Experts of a small language model.
Size: 12 layers, vocabulary 35476, 159M parameters.
Experts: 128 experts in each of 6 layers, 128 SwiGLU neurons an expert, 4 picks a token.
Training: a variant of Muon for the experts, 8385 steps.
Below are experts of layer 6 (counted from 0) of a mixture-of-experts language model. Rows are named router (the router's row for the expert), gate (a neuron's input weights, with its number), up (a neuron's input weights, with its number), down (a neuron's output weights, with its number) and show model dimensions 0-95. Each number is 128 + 24 x the weight over its row's rms, rounded and kept within 0 to 255. Numbers have three digits each.
After each expert's rows: a language model's description of what the expert responds to; "gets" lists some tokens that make up at least twice as much of what it gets as of all text. This comes from a sample of Wikipedia text that the model never trained on. Tokens count by the router's weight.

# expert 35
router:110075087111155185145124097154081130128140146109151096108134130129119126151119125087098132093163158114176166124103140130109085147170099106110118123091138125155129083131130123108120137103137084128118137119150179151165111131151143104142157151129172087132117134138165132154108081150097125107
gate1:129122095155130103151127122172161114131182126112131142105095133100171138132100114115107128118111125117124097116107153126161127154109123096151127149145117107138117125145094136112112101136096112095122191090106133076124133145097147207139079128093116128150125129110087142121140141153105098121
up1:103131118099111162158121081161152127085101136131141126142126139111146146115115157094122168075121142136174095096077146099123131148122121154138114148117170086128107120113128097131125112128071135110124120072117106099151131114063089171137127174103149112130086178096116132100157115128096162101
down1:150119167128150136153152164111138081145131101113160139159119109128162139155133159136109144157144150125136114128122094169148122137099154146149091133126102106142144117128082102092115150083146086075142088107115112100109131132139134117115150105128131111146162076127105110105100132164151128175
gate2:152096108111139122118143145108121115149100088122118137154096107100065111122143194163110132155133119139162100099147104140149097160147089119110099157135149130122144132123117162148131141113087102108127109130119133110090144152129132124123110150150101121160102124135119149107074145120149105092
up2:069158142124141089114129125125115150126151122133152116126142146123139123133124092107132146131123148087112125149107116121138121120117141084124117096157070069084106144175095094110097102109174120127131137196129140139134143105129120116120157170134175078130119117133128107095185096112097150127
down2:122143142147139130102142126118139089106100138085131147092144105107146182116133111113145129139175128113109130136145105115136095107146132145111084102111080171080139124165112176160114107168183098164162101144143106085161129113138126112115166126143111140116126125084104120136151176144140133131
Sentence or clause subjects: pronouns he, she, He and quantifiers both, many, several, some, usually right before a verb.
gets: " he", " He", " both", " she", " She", " two"

# expert 17
router:116122141145118143119181179147184109102157146084120088143155101124099140107098146117096098169162114117092099124137103098165143139177102153145130139150118154165139118075106149185121119120149096131155124127146110107129100122141123122146152159136155102091140164136101120146147097136087115144
gate0:120137057158105151162138091113111133122162136103118123126132155110089130163102131137115113109096157139133131179092117133193121100112122139188071183105136130105152128142145153140133152134124116126120119090109167114132113092128140134097126162095132119099137153103112145123108132154122130173
up0:109142144138093117159140134109152161180187100109114112084155121143138117129122127141123119102109141104109130143103121175151091110092076127103133120149141083107161158124108165136116138087142124136086146100142105098161128168141115147104127125119179137107119147150117059140167112155154171145
down0:157152132118124155135130140121133151148159129139088159118115131124150145138087131137153104107137145107122188109152132112113122156130117149124191146120146132135140144124065107105128131106118171149128165154135121145123109104142102114124074092090125143150135127177110132115104128101143174149
gate1:164106135088134148150161129147118101089147131134120120135105071154108165113146128109147135153122131113104120140087081111135081112134130113152107115116144126113129146126113189136125178137114136161150153084101079128124125114162135097140119122097138114130184176107113140100132120133144141137
up1:135138105166105148118046138102102131153102122117132086138105126106165140155122085161105127126124112132117106130143184119130160135122111169109158084162112160104118140148173104140122141114158109127111130155139125141139132131105155139107164095140097119154076103122086150140089097100123118113
down1:095128129132138141156134122116098137155123143159111151119122143179115156130107110150132151076184113100073167127090102140116123147138135136115090136138136131116151135128100125130127140163132118142161143132087130128180097129124152149184169150074104129137200110116167134151163117141132110109
Adverb particles and complements like to, back, up, right, able, plus mid-word pieces such as ous, ed, kin, and stray digits.
gets: "ed", "to", " back", "ous", " to", " close"

# expert 23
router:132100175138107141137120131142116122151149131151151093172115106140090119132114139103085112120145094124151133148088088095109124123103145084139134150100108118148089159165134106121129116135106155106108072131153141136159119144118161131137153140107146101178071122188154123102122102125106122148
gate0:124120113125133135122145151094092145163087118109099083119144134125143134161190125094139110173112135114135138125074132118127148176099123132169111122137113156153137152095194113137145129145120169115108118141117138118130185149108105161197141145098183104138122139158112129100136158115096094156
up0:108165153111104109122131116156153161110158146131120170114156108134077093123137113071127146100126111116133151103116127131136128131175102136102129124123156165129099116138127142132098141145129113126120155178132128171131128110152109123086118095114111101149126147112159123132183142149135133141
down0:148132087114156144133145140147149135115156151110115113097122142104147100141101108142115144084129151118094151137180139096112154116151133126111171109143162142115089113107088139145143162108080111185108158121125091175157135117124180093093137118095071154149134128130120072151147141131153146127
gate1:083134075092117157086078159145122156143128106117127111150099129147129161124080138158117100149094137189187109076128113117094146126142162101112121136139074131122135150114145168141109169166132112126106120162103186168112155132106139170119129145112110134103143136138109133114134079124178136093
up1:125131071102114129127126150130112102128150137079112146115112092131128131125145153120118127092095138138119151110109126087135158153100145122112125105166083144137120149125140131156140130171085097115150120125115125123122132149155162165158137165094132148108102144121141144125080117140154105082
down1:155145111188155128113144173132097128154129142103168104118115134126117082114122087094106084110109152122142142133081091136135106137111143095156108091185123133129111088155123130123078147124129117227167152115126150129145117110146118140132092103116115125115108150124126129158135102143104125093
Articles and possessive determiners starting noun phrases, often sentence-initial, e.g. The film stars, into a Category, his, its.
gets: " a", " the", " The", "The", " an", " A"

# expert 58
router:128104151138143129162111119138100120132137081115085104159091110131087114148139110107149106141141166163133132139143112110121098112092184150154107104119125156141136103153104135125124114101096101125146140093146140162161088122141131128109089162147086097174093108110145106127103070145131116133
gate0:147125116116104107140136114106144111108148130105096129141147122100138141149112175148096105132154130148163128128116095116106139114110156116162136108139136089144157123119129125132137139140127116125196138100094148098122112132115124096092158096094087094087126154063138123129106139119162126137
up0:062085165139160091135102101163172127150164163094155125147113103173121149148186111074059121128094095098130111124137154170105134122174161121158138116094174101126134128104176103113101107123091136108102129096166101145093080124118094105150155122127131144117150124146075162125123118138115138138
down0:090164119109131118134113122120141144155156103136091132151153092146114163126178133133142113133159145078085134135124162128095121122134157131121141140110140121115141110132086132159085116156086105124171115086141098159111075116151111135121107134118164126195125131146140121120147112150111141174
gate1:169159126120143084111113139104124127117116100127094138096161118114104141116172081121125133146105136059145112102132144137084127126104125161127121140141179122125195132139107125157105139113152143115098131134142145110149124089097126114133138108143154124110094180139139174108124145162174147128
up1:091110137142118156080126077157156125173174159096155103134121129143138143122115090109125153144085061156112145137118126128197092122181094127140167123119096169120106129181132105085099097159152111088162126137090120132129147108094162143099144140126133111162177095142115130125134118110187109153
down1:124125104138147135152128138111128127134118152140089131138138105100113192097111145151132134135125068150112130155150084104163094138147139128143106115101132130069089096134151123175109137121105091118121112140136133076144136101101097167121134123138199129159122136131116103147084144091098121076
Line-initial dashes, equals signs and colons in biological classification boxes before Class, Genus, Clade, plus taxon words like Species, Binomial.
gets: "-", "=", ":", " /", " Infraorder", "ind"

# expert 51
router:141156101130102143101173174099133136121153127122149095116170090110125115115103108157124134112129177153145090099121121088108121176154115135112097113107131139143145114140151153114107175133168096123115155162137127133131126085176157103171145118130127102124071128137144124100133126163114154090
gate0:150123134123165138079092109152124112126089136107141111120122122174115138161106113101094108129125125174116131068123133150122181108130111135094114126091110115143122156142088084110150139138113123144143124117142091158162142101117107088126131099080123120073107143154115099112134146109121147170
up0:170132126142145151167103109149125138138094156135132137120168117085116086117125138097143177071135146114145124118094106148085140128143160156098096157098128117130093163124101131137140133126135142132146110116121147115123098094129188168122134149117141095144113120170149160058086072157099155135
down0:134121090157112155119091173128142116155116114164177129106115110131176085104117145084128131122140128147121112135055145146124142143120140187181123116143133144142111125120086155168138151130148123099101133156122126127100133163156188126119127132131111123083131123119121122097139113148147167180
gate1:154090139121105147121126093123122136101143087157135136088152134153137122152141154100156151150130178166140149157118124121168139093142116149074160127138150118144123170109160154162096139110156084123130125154131122142163104130080103180145125116142139150131128121125151157083128109108131090118
up1:094159120143138122108128118106077144133099123161119134126144095139144155120104120128140157128107132150098108141115124119119077160130102116105088120118101187124117135136135142155117144091120157116161113131113159110143123175147089122133148089150129122133119154140122119139105127137122149131
down1:146141158141101131103125174160086176163151127148115137106134140133152141127112124124140140103156128127135189136131139099140112126160135072112101141131139175157120118134160129120151157122143135156113143137107155150135183112098143133163171099154139129149138129145151167161148111104177152119
Number words, quantifiers and superlatives after the or a, often before of or than, e.g. one of, the best, two years.
gets: " one", " two", " most", " more", " three", " first"

# expert 62
router:118130108143108153161115136105112148170117107092148126111164141170096108123161106090103124096139094122129167153096125132162095102116118101163142115113144160163098159124150116136114121140131141120157139116108125171179120093139120124129119140160157127125141112126157157145127150133160099149
gate0:122140126130158152118116170184135113147162108101102157156120125138163157114193134137110120123169159142139134116147124133115128115144124099118132118155157103096097159123104167129142121152145163159105130155121133118133120158162095073124135115118120147146122116104068115117138134145119126146
up0:160156132109136148120139162120152155125148120072118165169107155129155101122202161115092126112161154138130104099141127171093173159130096130073108128121154106096135168100137174153127117111171099126119123133134133112073123167157115133097133146087144137145122138085101108116101121142138156177
down0:120151112151149132117114110098078163123135110124133122110160106161076153129157092150143093155097067133122150137137143120123118126109121111109080146171141125152105116147133136116171108180171142113086158130124131128151120148136154127107112147106115173149151108113127125115097140137142100119
gate1:140106104126143106071154139089130085139143109111166133116122126121146144148103133145108139120140147115131167114120125158159095117083093084146086140154115151082148113110177144135084152097131128148128154132122121077157120123133118149113156143141139150082144136134124103104129181142152118106
up1:096142155129143098111113115138144126072111107106132132147119161110147146128138140101121122087099116110067129119111129068140168162113149131114121132117098078150111146131106092113122111138108147098120089152076121138097116139130169105162110175113148135145114164140115156120160113099137054116
down1:119119098102139103111159109135132106072130124134122110163163147126110175184147142112143101090131120146106091086154119085109167114143128129104087095130113157111122138133080115119119128117126114144166145138128093139165133137151105127147090116130107126127103110144155111110108124120128119120
The word "the" in proper names of wars and battles (War of the Reunions), plus The, our, and the "c." in Act citations.
gets: " the", " The", ":", " \"", "The", " †"

# expert 6
router:114106098118122106120173141136086098120124123134161156099107146114148159108138140116146169139103135118149045121149102154096098151158130103139179120130152154125155093107118099151145131143137135130114104145090125102125142091150106110161102119139120108124139100121110103152106143144137159144
gate1:152126104143157156128120119126167101147117153130077147123085155113159134099148132154107105122109149088074087169125148144108124142169132114091128088137152139120136087138071147150168083155145133142120146152170118093120122148086129203104112126128152082134094201089112135116098116121174131117
up1:149128167101149131086111102176141129138142140087121062089103123102159095114108115107137131138115126141149078113131089125107142135133143164137119136145136147079157156128104109109151153114114116135141113125130104116124124090173158085147128193082111159135121131126117116115126165140119158160
down1:139158134137114089146194153144130091133124135070141110111129172171109120103132137110139109129140096124140123131105097110120093105137079147111108123138131136118167127176160140127191152128149156147102165180051127157120100152141113113094132138127180150139138123081131135120114095124163125149
gate2:075101108157118155122106152107133145106167085101110105148166150145106122134129121119106136109110094099134136146124139103162123145098156134126132095161175116140111193126163127152157125106134128149140130071094110132141116146110126090188162156149118137062125145120150155115148137139155093097
up2:145121135091135097118157133142128143161105137108149130109119119106140108145123138113144117162136172167120120129139134147079130134151133142135140155109124133137135131136109184133127116075105088115113142177155162099142152089147160150095125130118137139149168115124134181126087164116111147130
down2:111149117188138148116104135107119136161111120152130130149125140119141127111113122155129073092119131204113133105136108107111129120112098101093124129145100091122112130128143095092129125141148102169141128127157149092142128140147119152114152110150101126134137157143130081156094077159145099132
First digit of multi-digit numbers in scores, years, times and table cells, e.g. the 1 of 16, the 2 of 2020, 1:53.9.
gets: "2", "1", "3", "4"

# expert 11
router:127124153139109075130116124120108107116143116091117113127119093127125125091142152159169169134133173148127107168129108095166107129111180128130167109114104133123125160131094115135137122146109123133104133091110099070135127134085134133115121180135128105113122151111067148089111140154098089166
gate0:167119118119098125118150139125147126112130131153129142142179140116080137122103120123029131160084153136126111166088125118130130153159149142128123130121141116149130109137146138126168087058153155139111135138109134170153111103129150118175168129111093132103146109102092128166097115118150124120
up0:130115086118132141118117120132102128136168117176140129151186102130101153094118172089088124139123160131129131169121108128151136149159180129134111148121147114162104127117146120150154087096123111131105126131112137180142117135108142116146151121110102117122158129076131119131110139134146118119
down0:111129084090136112130192148128145136085158131108155155120177165114172102121083134115134144109073196157106112103124141126159121103147121083182160111164129129190114088116155106131110130156172128128130102080100172151125136135107158155114145139189139129110120120153144099145139095124146129130
gate1:087108118099120143086140129125121133107122143150152165125073126056125134111155157097130152179160088142094147131092110134101166121124130148166124166131152104166132138143105151132126126117142140123102132121154172124135108150137078107143116113071101121118147136128119113118140094076120131132
up1:117124121131155112096148133136117107149137102133116086118094123120113146141124100120147131137127131131164132145106178179164110115150129083127146143092121170096107112130134126168169181135155110148112154147103108139137140162154130141112163093121134111157084114126096118152103157142104118173
down1:133132126152088139144109158179087141153131105152128166158111129142106141113108121121148127162126126175101120125089123120135129120123138090127139101116105137134123084163099150088118111159136144134105098139137148176104113174141087086150128126120170133157157125188150150110107121160106163135
Pipe separators and spaces starting rows in election result tables before party names, e.g. "| Conservative hold", plus list and infobox starts.
gets: " |", "|", " ", "-", " Years", "The"

# expert 13
router:106119124095114133162129089140144107107125087126165120136150078144110117156114142125118138133096127153119073100146083109104126124140155120146163127110134142115106171152137148095120114132083170120122119154154159112140135118170150126136112146121142091166127104183104126079143125149118134146
gate0:133130131127087091151141117105082139124127138148153131138141141156152136133166146120176094134086147125167112134116087164117144114168150145156073120105134113102162104093153147107104113115096108127088111096089161160120115073133128137137145100146119131077150182149120138121131131104145135144
up0:091115123134125116090154144111170133118144114156169162145128112111104127124145067103150111139124129121181111133134106122111168137132107142088146151141126137111162155141116126136116087092082113138090123158091127118108118115157148134069100117111100115147116112165173086116124156112133107143
down0:131196105138080110104138144126162118145173144128162122114097140139136111131123158117109141105147153156107157122151102136112118169154131147127128175191120137118098145108138142178137141139166123196110123153123115135155138161129156127167135151077109144100102173141103110107139087112152122116
gate1:089082149134125160105144114134124115104125137118122171148149120145127141145148128102133118167136093137137149138125120093155108135095131168157084108089154110077107094129127168096163124145145150102131135103109081118103101113100101186091180095116138092167127153143111152093126138138129143179
up1:134138108162112091105137156125101122132137177157173115131127138118119132166121154146117133147131110144147115114113139127128148090154139122107138137156134112116144125169147152120134142096104106124130162141124127115122104147176112147143131089067116080074144123123132105127123183132174134137
down1:081136143108152144134133137135148126130140138125124154170148111117096153100124142129122100131132112148135139130066163107130115098134146168129082156111112129148163066135125147140130133150147139127134150109131121125117132123153122145111138128124102098128090137104132107127134167136136157132
Mostly the after of, in or for, often before an edition year or title in tournament articles, plus nationality adjectives like Norwegian.
gets: " the", "The", " The", " a", "the", "s"

# expert 4
router:130103130103117087155097096176106167166140101117086072155147120120159134116151084154179162124110158132111131127167150154128120129145125143177090116092152130129122139139092100161144136141144156121149130135147119128131122152140127137108095107129118161131160164083106096130163097131103109127
gate1:140125147114149154113127142120124161132155126122108119109094133114156146165127121125113112117142123104158131101139067142159138085161130133134133160142134133134090118117105136134120114146094154121139111130115178117159107107134118135142124136150088113175150088140085145116080124127163171126
up1:081155128155160174142068121124112161086163136128077103101125156095153113113126110148132105130136099143115138124128142089173130116162155149091124150105162138129149123122110111121119124104114132162115139123146138138155124105148159147093135126179115139126134143125117101130061183109156160117
down1:081166120117129132111152117124115159160231119138128121141111148107125135094140132188171148135109178123151089161099128098138075096147116109118135170110140123180102142132140159115119066127116140117132097108140100131112120123120124115137136131128166169182156129125131130132111141134124169145
gate2:129074085152124093132097102155134176166129177177160136113156132158161125135125098121124110104107140099082103144096103143140106136136094118116131169118098159162171111149117108145116138171150117138092108135159126100143142081148128106134100159129115116136167081119142096104114124145171141133
up2:112154150121097134146158081161083174146103097097138111125152129158119129125149122144156157117129093149119120159116143121097161132106129095179082123146097113112107155125099115152112130121151115159139135132094102117070125119123083092144112117150114143093145088140162156083122188149135091090
down2:108106133123117111151153106112136107130109129146145080161160113135179066154186136147092099149137126096168109125080117132111114130140132149139075127151117164131154133082103112162155100127148123100116106105154082126156157148169127101146108152143122126159134147164103077087170112126155135161
Line-initial pipes, hyphens, bullets and equals signs opening rows of infoboxes, tables and lists, like film credits or football squad rows after GK/DF.
gets: "|", "-", " -", "=", " •", " GK"

# expert 60
router:108166158152129114123110154110100154155071087113124108094131101132162112091116145159120156171147103125091107150111141099136153144104141099165148162133131130143121116150164114106159090100133147133118139127135120113156143106131153114119118112097104119102122107101092155144136127118158140130
gate0:161116123112133129118121134167129133094138180141077103168119140087122139144171123165125137146154129152154092115119114120103118121141079124155151137140145128139160162144138133093158089168096147126127105094087136115148106105205128169131155092134125136140106107131091134144087089144156072123
up0:136107140087094086111115109142097131109087161116122089167097110084156113103124114155134133130148109136146092139139150098086114148119103171156107122133128117136144120120162134117114102175078120121127113095148148144128073115196117167106150098146140108138107146108119089119109139110138090121
down0:151119153110120141126124116146155156104148102123103136103152150135108158093137128120133110121087159127127144168218150118080117152097131161136126131110109121133136085123156150104122132162111139148079168144127140097136108140124165172124125151154132126085179144166110159114104136135104124109
gate1:113097109128093133131106135186182123133134153124140116132163100147133139095109173122123143129114122157153142087116097156153133156094117181118160124148139119112091096140130100126113114129111132154157135147156147102099097101123139112155096136128143171093145142112090075147102129090149101121
up1:168141146120103143188136097149124108147147117110109139146170113126153134113101123155165187160140136129143123132180118125148122126169106144133151124146121152146158109162113116138098103116104147147108149133122146126098108098143138079161111151118118100154125120092110110133109142117141138111
down1:138152140126130104115092122138143123154130156086108128130152138142111083095106144215096120134067112123133132134187140140107092096154157138155130109168127135131086104140145126159153112127109128125105130135122109124114149099095115064123147140149169172141112132132113122143147120098139131161
Colons after infobox and list field labels, such as Class:, Conservation status:, Full name:, Synonyms:, plus related separators like = and /.
gets: ":", "):", "-", " /", "=", "–:"

# expert 0
router:090177110128170153170141179104113121134100140114134123156138165117129131162115139112150118128145107107120186136106090095155158148146100130120110165134135150148113178108102128114120170088139082120132141122092104147138153176106149161096142098133109165114160097136147126099163097112124131100
gate0:110101133163077117084151164101079110132138136086162121129104129173115123095139112123169157121106139140157140140122145124103130115124139144108159146141106132088132149110115143149168104160129127125091147122169160117149126142135127095075172154067104116123125153110151134123117123108119123139
up0:115089141095095108140127141091101175144125131129144106138090147100152123127094140167186128105117164141172127161128167132126127121112134108128128123060133127091137104120117117114119127170088137133118101095163139140118129127121096121119152114109125161122113081124142110151125135136104116158
down0:141125110150099154121094112106093139121123127117104152143095165107102174134169119141143169098149150176152161162132148132148165106111126096101128159142150098098115145109125134156135121101104150084143111116120157123123144093130128106099145100062148133082145101058153129150129147117108139119
gate1:159145137162184099088109113100144127101105157134084123125144145131159151118142146158124143149142173120138173125128099110146131151163116166111129158113123112090117099130111144109168100126132145144107108101142099126157090113139132124142115141157132079146150150175114106153123148145120090136
up1:164116118129154131155152120140095104148147164085138127138163120143115109132115119143093157155162105124117122107110157124151115105131109115091122117122102113144132125132145121135127105106159156148106109155151169127090150079088106117079107110177111165108105124120151153165143170121133136092
down1:148081136159100148173186148138149157197130110131111131140133150102138129146109103130103124124157120107101101125126136133103132140096155127111122102127100112138155130092137151124145157127099154135121128094094091150138149127109116113164129122101168126177116117077148168174149133136135081181
Prepositions introducing agents, partners or means after verbs and nouns, mostly with, by, through, using, via, as in collaboration with.
gets: " by", " with", " of", " from", " to", " through"

# expert 19
router:122154144118101106131093101105146106114100099125142101125128127090089146140153131125149166132130091134130138106139156114129133127107115158119120150142089136116128152125108114111111108094137080118103144127155089161095096129079170122104144119097094121116166099091149164167145144121131159125
gate1:120147119142143104113104176144106128146079153129129132157141142159111143119118110124138128115160147166143151141128157178149146121092137149106127077145134154162116110104092129097140135175150157125159171097134166126141087112161140144121140114157142177113098098129123115125126174171136148122
up1:163107151128152112164187181146134152124171165158117123146141123139140094114141129149135086137144128122144141114164128087159110106148080137181153117141133172101141079147141131152130151132065116173103129151093134105127101176147144112113110131121159104128140150117129127153116103102130132112
down1:154129130109126107146152106126153101122117139148155157132141112160160130119136133140108098124153181097095121134101089131103165146105108135102185134143143176067089141093132137142161165112123155173156153106126097114142171146109111115137143135119161112124147086077147146155132108101139130091
gate2:119104126135118146114146117116129116127136101164092125118142129099119127093130075099138122114063141175130097118147137124119132133110138154088108158073125175130170162154107137109136109160088143173115117129103151110165129083153074114111115160126143156115119123109117159117149156097132122088
up2:106104148134083123122127139104092124170133167152123135084129094094140153121116124075112111131114124137119118114104125116150068134145137116121129153117148129155157159087088109117136101156119128144115131156139128147155100131122128117092098131137098139122146121110126137114164112152123143127
down2:125142152097154153137141149143119169151151116120128137112145121154104111126130097121148144109131189124095119077129071117105114163082145140151096126136137114157119133141137144116090129118119166161102129161136165131121095111126106137166121121148096125121136134149117137121154091132126108158
Commas, and, and opening parentheses after occupation nouns in biography leads, as in Canadian skier (born, and in list commas.
gets: ",", " and", "),", "\",", ".,", "\"),"

# expert 26
router:113111133121111129098107106107124175144086136167132143134128153139191159113092115123175097148131118125155130148138129155104137094112094130145133105156141127147117102120094095160114128182139138129119139084156148100108146121164135127186149103099115164091122159084082108109092158122131146146
gate0:126104123146130118137144166137133111102166091113149135109126116141135120130149063154088112155105116148192128192104151131163116121133130089086132106147055137135150136149080125143113138149103135123111127106106117137146125128140108133138112091127126102128127148123104157140154123163136145149
up0:186175124084168152149065122182113152145110143180149139113143097085111129115163164094138158129183134132100111160121096090131083135140124139175074130093144117154121102137105062124139119128107151106157181134093123125147122157155123162130153110126137139134108105116112134140116070165118124124
down0:153095109141150145116090125184107103135121131136083130106137121139143085125139156157093151113139115168078131111130135124088160149127113146121126101165106095115108126082125093132114118108134136105099114121154124146134153111113172145087124141114147128150112091151112152121064187118148132185
gate1:137095150122125102134118111156120116138107164109131137155094159095189111128089104154107116118113159162100125146132152139122139114114114099140115117133121113124164130113183111151111114127101153144136131122097140130112111095146107108173125121147133098151137106119102126173113100129156108168
up1:153144125108128127141116116122100133117128102131111112145125073122138123118102111124149119120109152175122130145125134091109144113131135133072114150163118132124097129090095107123118135165094106117146134125197179098125104153148144171122109107157194128109176163095108138123155152117115123107
down1:094122186158159098121087141087182095149145131139116095109146138134121090080126157149148128124114145162145104142143148100137143143068138112154103174182143114121095140153150133109095155119130162106103127162121103116112162131129163131096107167079106096155133131147084120117133143103091158109
Pipe separators, spaces and line breaks between cells of sports and results tables, plus headers like Goals, Rank and Opposition.
gets: " |", " ", "|", ";", " —;", "%;"

# expert 12
router:128110114122175138115165123134120163099110115126111159119114146144133165173184127150127119100141116091148167174138131141141119178120135094145129124186114115110117141114165127144101158128144135145128145148109110105148132120081097105123142129088139113176108137115149098096107134111106109125
gate0:118136171131160126126114067099147136149089094127121143141117145087155150116123097133093117180145149128090144145097129149176112137133116108160134087154106144124153080132147114103133093108092128130186158109143103111114133130144148154103124103133167150125102126114117115123176153143121131148
up0:116137141125104133125129120145152097187075137136123102080116140091138123123137124130141137112096120142091089107150058151142130146120121122108115104106115157094131136119111115130144128115091092165138092164111128081079142124113138152113119134135184106127121121110160101104137109096107143131
down0:178137148120162105150109157162092109102136142128124093107120119152114116121099146112130142095145135162079156069124092125121154131122130063136120089080130134081143163139141118125124139153122144129120150119143126158152159109083217170127120100123153116129114143121119139107119156143142124148
gate1:144129125120147097133120111113139099112144170114137110183122154095103142167135108138165097143145140105105118123153118117111099154151135133127131149139110148115118126165166110157111109150139092184121141143125137174136153165129162136134128127134142094145152138094091125156109129154137092132
up1:107119139119107158139114132152108153133154100117109153127176097146107143081100151080128145147072121154150119116104129119121113102149114130147106113169148136135099111123102147112139138140106100114137111075147125093112161118155062118084131125122082108108113076110133124126102155154123126106
down1:165142142077148162132126128133139121115140135142141109116145100148125117164141141130183132134170149142110135084124118147128127132110103152124158108149190113132109100080124106129104163188120138112094156167102127114071162149136118114134106105124118149128125118135095122130125104153126129135
Single capital letters or short first pieces of names and words, as in Safe R, Shah Rukh, George D., Pentakill.
gets: " L", " R", " W", " P", " K", " S"

# expert 20
router:137092118111174101102146118137089146109119117113169176088107167150140128145122124138107103125133128133137174153103162189141107147161090142094136129170147112149130151119145104092141130148126110128122124131123096118171136136115105106122122123111133104141130096149114098092104126091101124111
gate1:101149089151143143154116092173104125106140108132119137143130101126147165160147132155131125155144150087107107099152113123139111089151159132148125111122127111067105113112133168120119125109094144126126135117097096160129147094096163127134125153141092115172201102127097057144067098103150147113
up1:082121128144116111134097120168142100128121082103077173185120131123127103139176177161145131154126143095124127134143127160101133146129124149114160112151129090107082115167130142137139152155090137155111145107080087144172103146115151117164100169106117113135154130167132071155127127120130144087
down1:159165114152140138105136119134151113164132136127131122111139142144145127123101121108093175122121099171119208094116171130100123114149144058133124117098112142149128116135168128112144122107122135149143152079128127166129153136091134099123133150146101150120144140164141121113142172121145180152
gate2:103164099099140100098119119131117099134125140139147138106137125111119125141172124148120132164154164085110152084083135114139146135096080139116167152104156143116118157121118115136133161117138109103110107084129123096102114190146093124149149146110140102131110144173122117129101125113073106151
up2:096133104125162119126141148133140114147147132108139096109116172142107150084146173139068119069142119138129152159112151151120142128131097148131158158119142115141077126114072056151137139136126089103107105144129120094061139151184111142141129106129153106139134095131109173092112154153113131110
down2:107132135147126123139126094138135126091107112116141146116142107085121138098073141136140114146101120106146123120085121112178107090128130111126184080065124125101137122146089142132111127100109104167138160133109114157149141108162120157090121113134141171135111109122130154073111150099129134126
Capital letters and short letter groups in codes, abbreviations and identifiers, such as NM_0 in gene tables, chess moves, Group C, PL columns.
gets: " T", " H", " K", " M", " B", " S"

# expert 10
router:178093078124117099132113144172123139116148142108127159116115176122156151131186116164109111098138131107138134124137180100101103108144077150112139145136114094161100163159137163146113116162169108123149086117120117130124166103116111136116108119122160087129096105156121117117126099091124110135
gate1:133107126120145115106100184131117120186119145139107141139134123130106112121095103106125123135106111124117123142118106137139152125130151103116129130149133153127115091118148118136115111116124148125145152119146102164119111124131170125117145129102140102125171086129168141113126146102132113133
up1:137145126080101130143092139140136127161140131127121123132143134158134104139154150105101116131173136170109130141111146145113080097146124071110108132131098118098150124106116169127172138117157092148130120070139123113128100143135106136134144156179116154143099144167204103123076096118148126163
down1:129130134115128176105158070091130152144134135096146102121162122106140158154152098121166158115132121084120163136112113138170118152108124110138181151167108142121163090089166133140145127143137177128128149121130118137127137154173106155116128127137139139105179183123067128153143108151151130124
gate2:109120076147120123161123164127113106149150140109124129137162135125130134170118086124136110149096149092132119155145133101153115139119144102110133140182133105145147135122126131098141143144107127108103139134152135123129149145122130071128148117108134115131148151170145094120138129135105129114
up2:174147153100107129099138159142087097080113142102143126119130120150135141084161125100192136102187124142140121118088102151114151188147137160128104160093139162099119115110116153140158124098159158117145112152098086137141146128131119144105145122103144139126130103146096126132100124103108106144
down2:136087139138131157144164120109095127131077145121118147167149143083155114137128182149140094103194187124107136135093139143117152154134114145117092104120138136102139100132127104135166181126106089109123083130185137116077072128138135129166124168154127128103140117137121119122142138091092153127
Capital letters and letter pairs inside acronyms and codes, often in parentheses, such as C-IT-ES, R-MS Titanic, (PA)VN, call signs.
gets: "C", "T", "M", "H", "U", "R"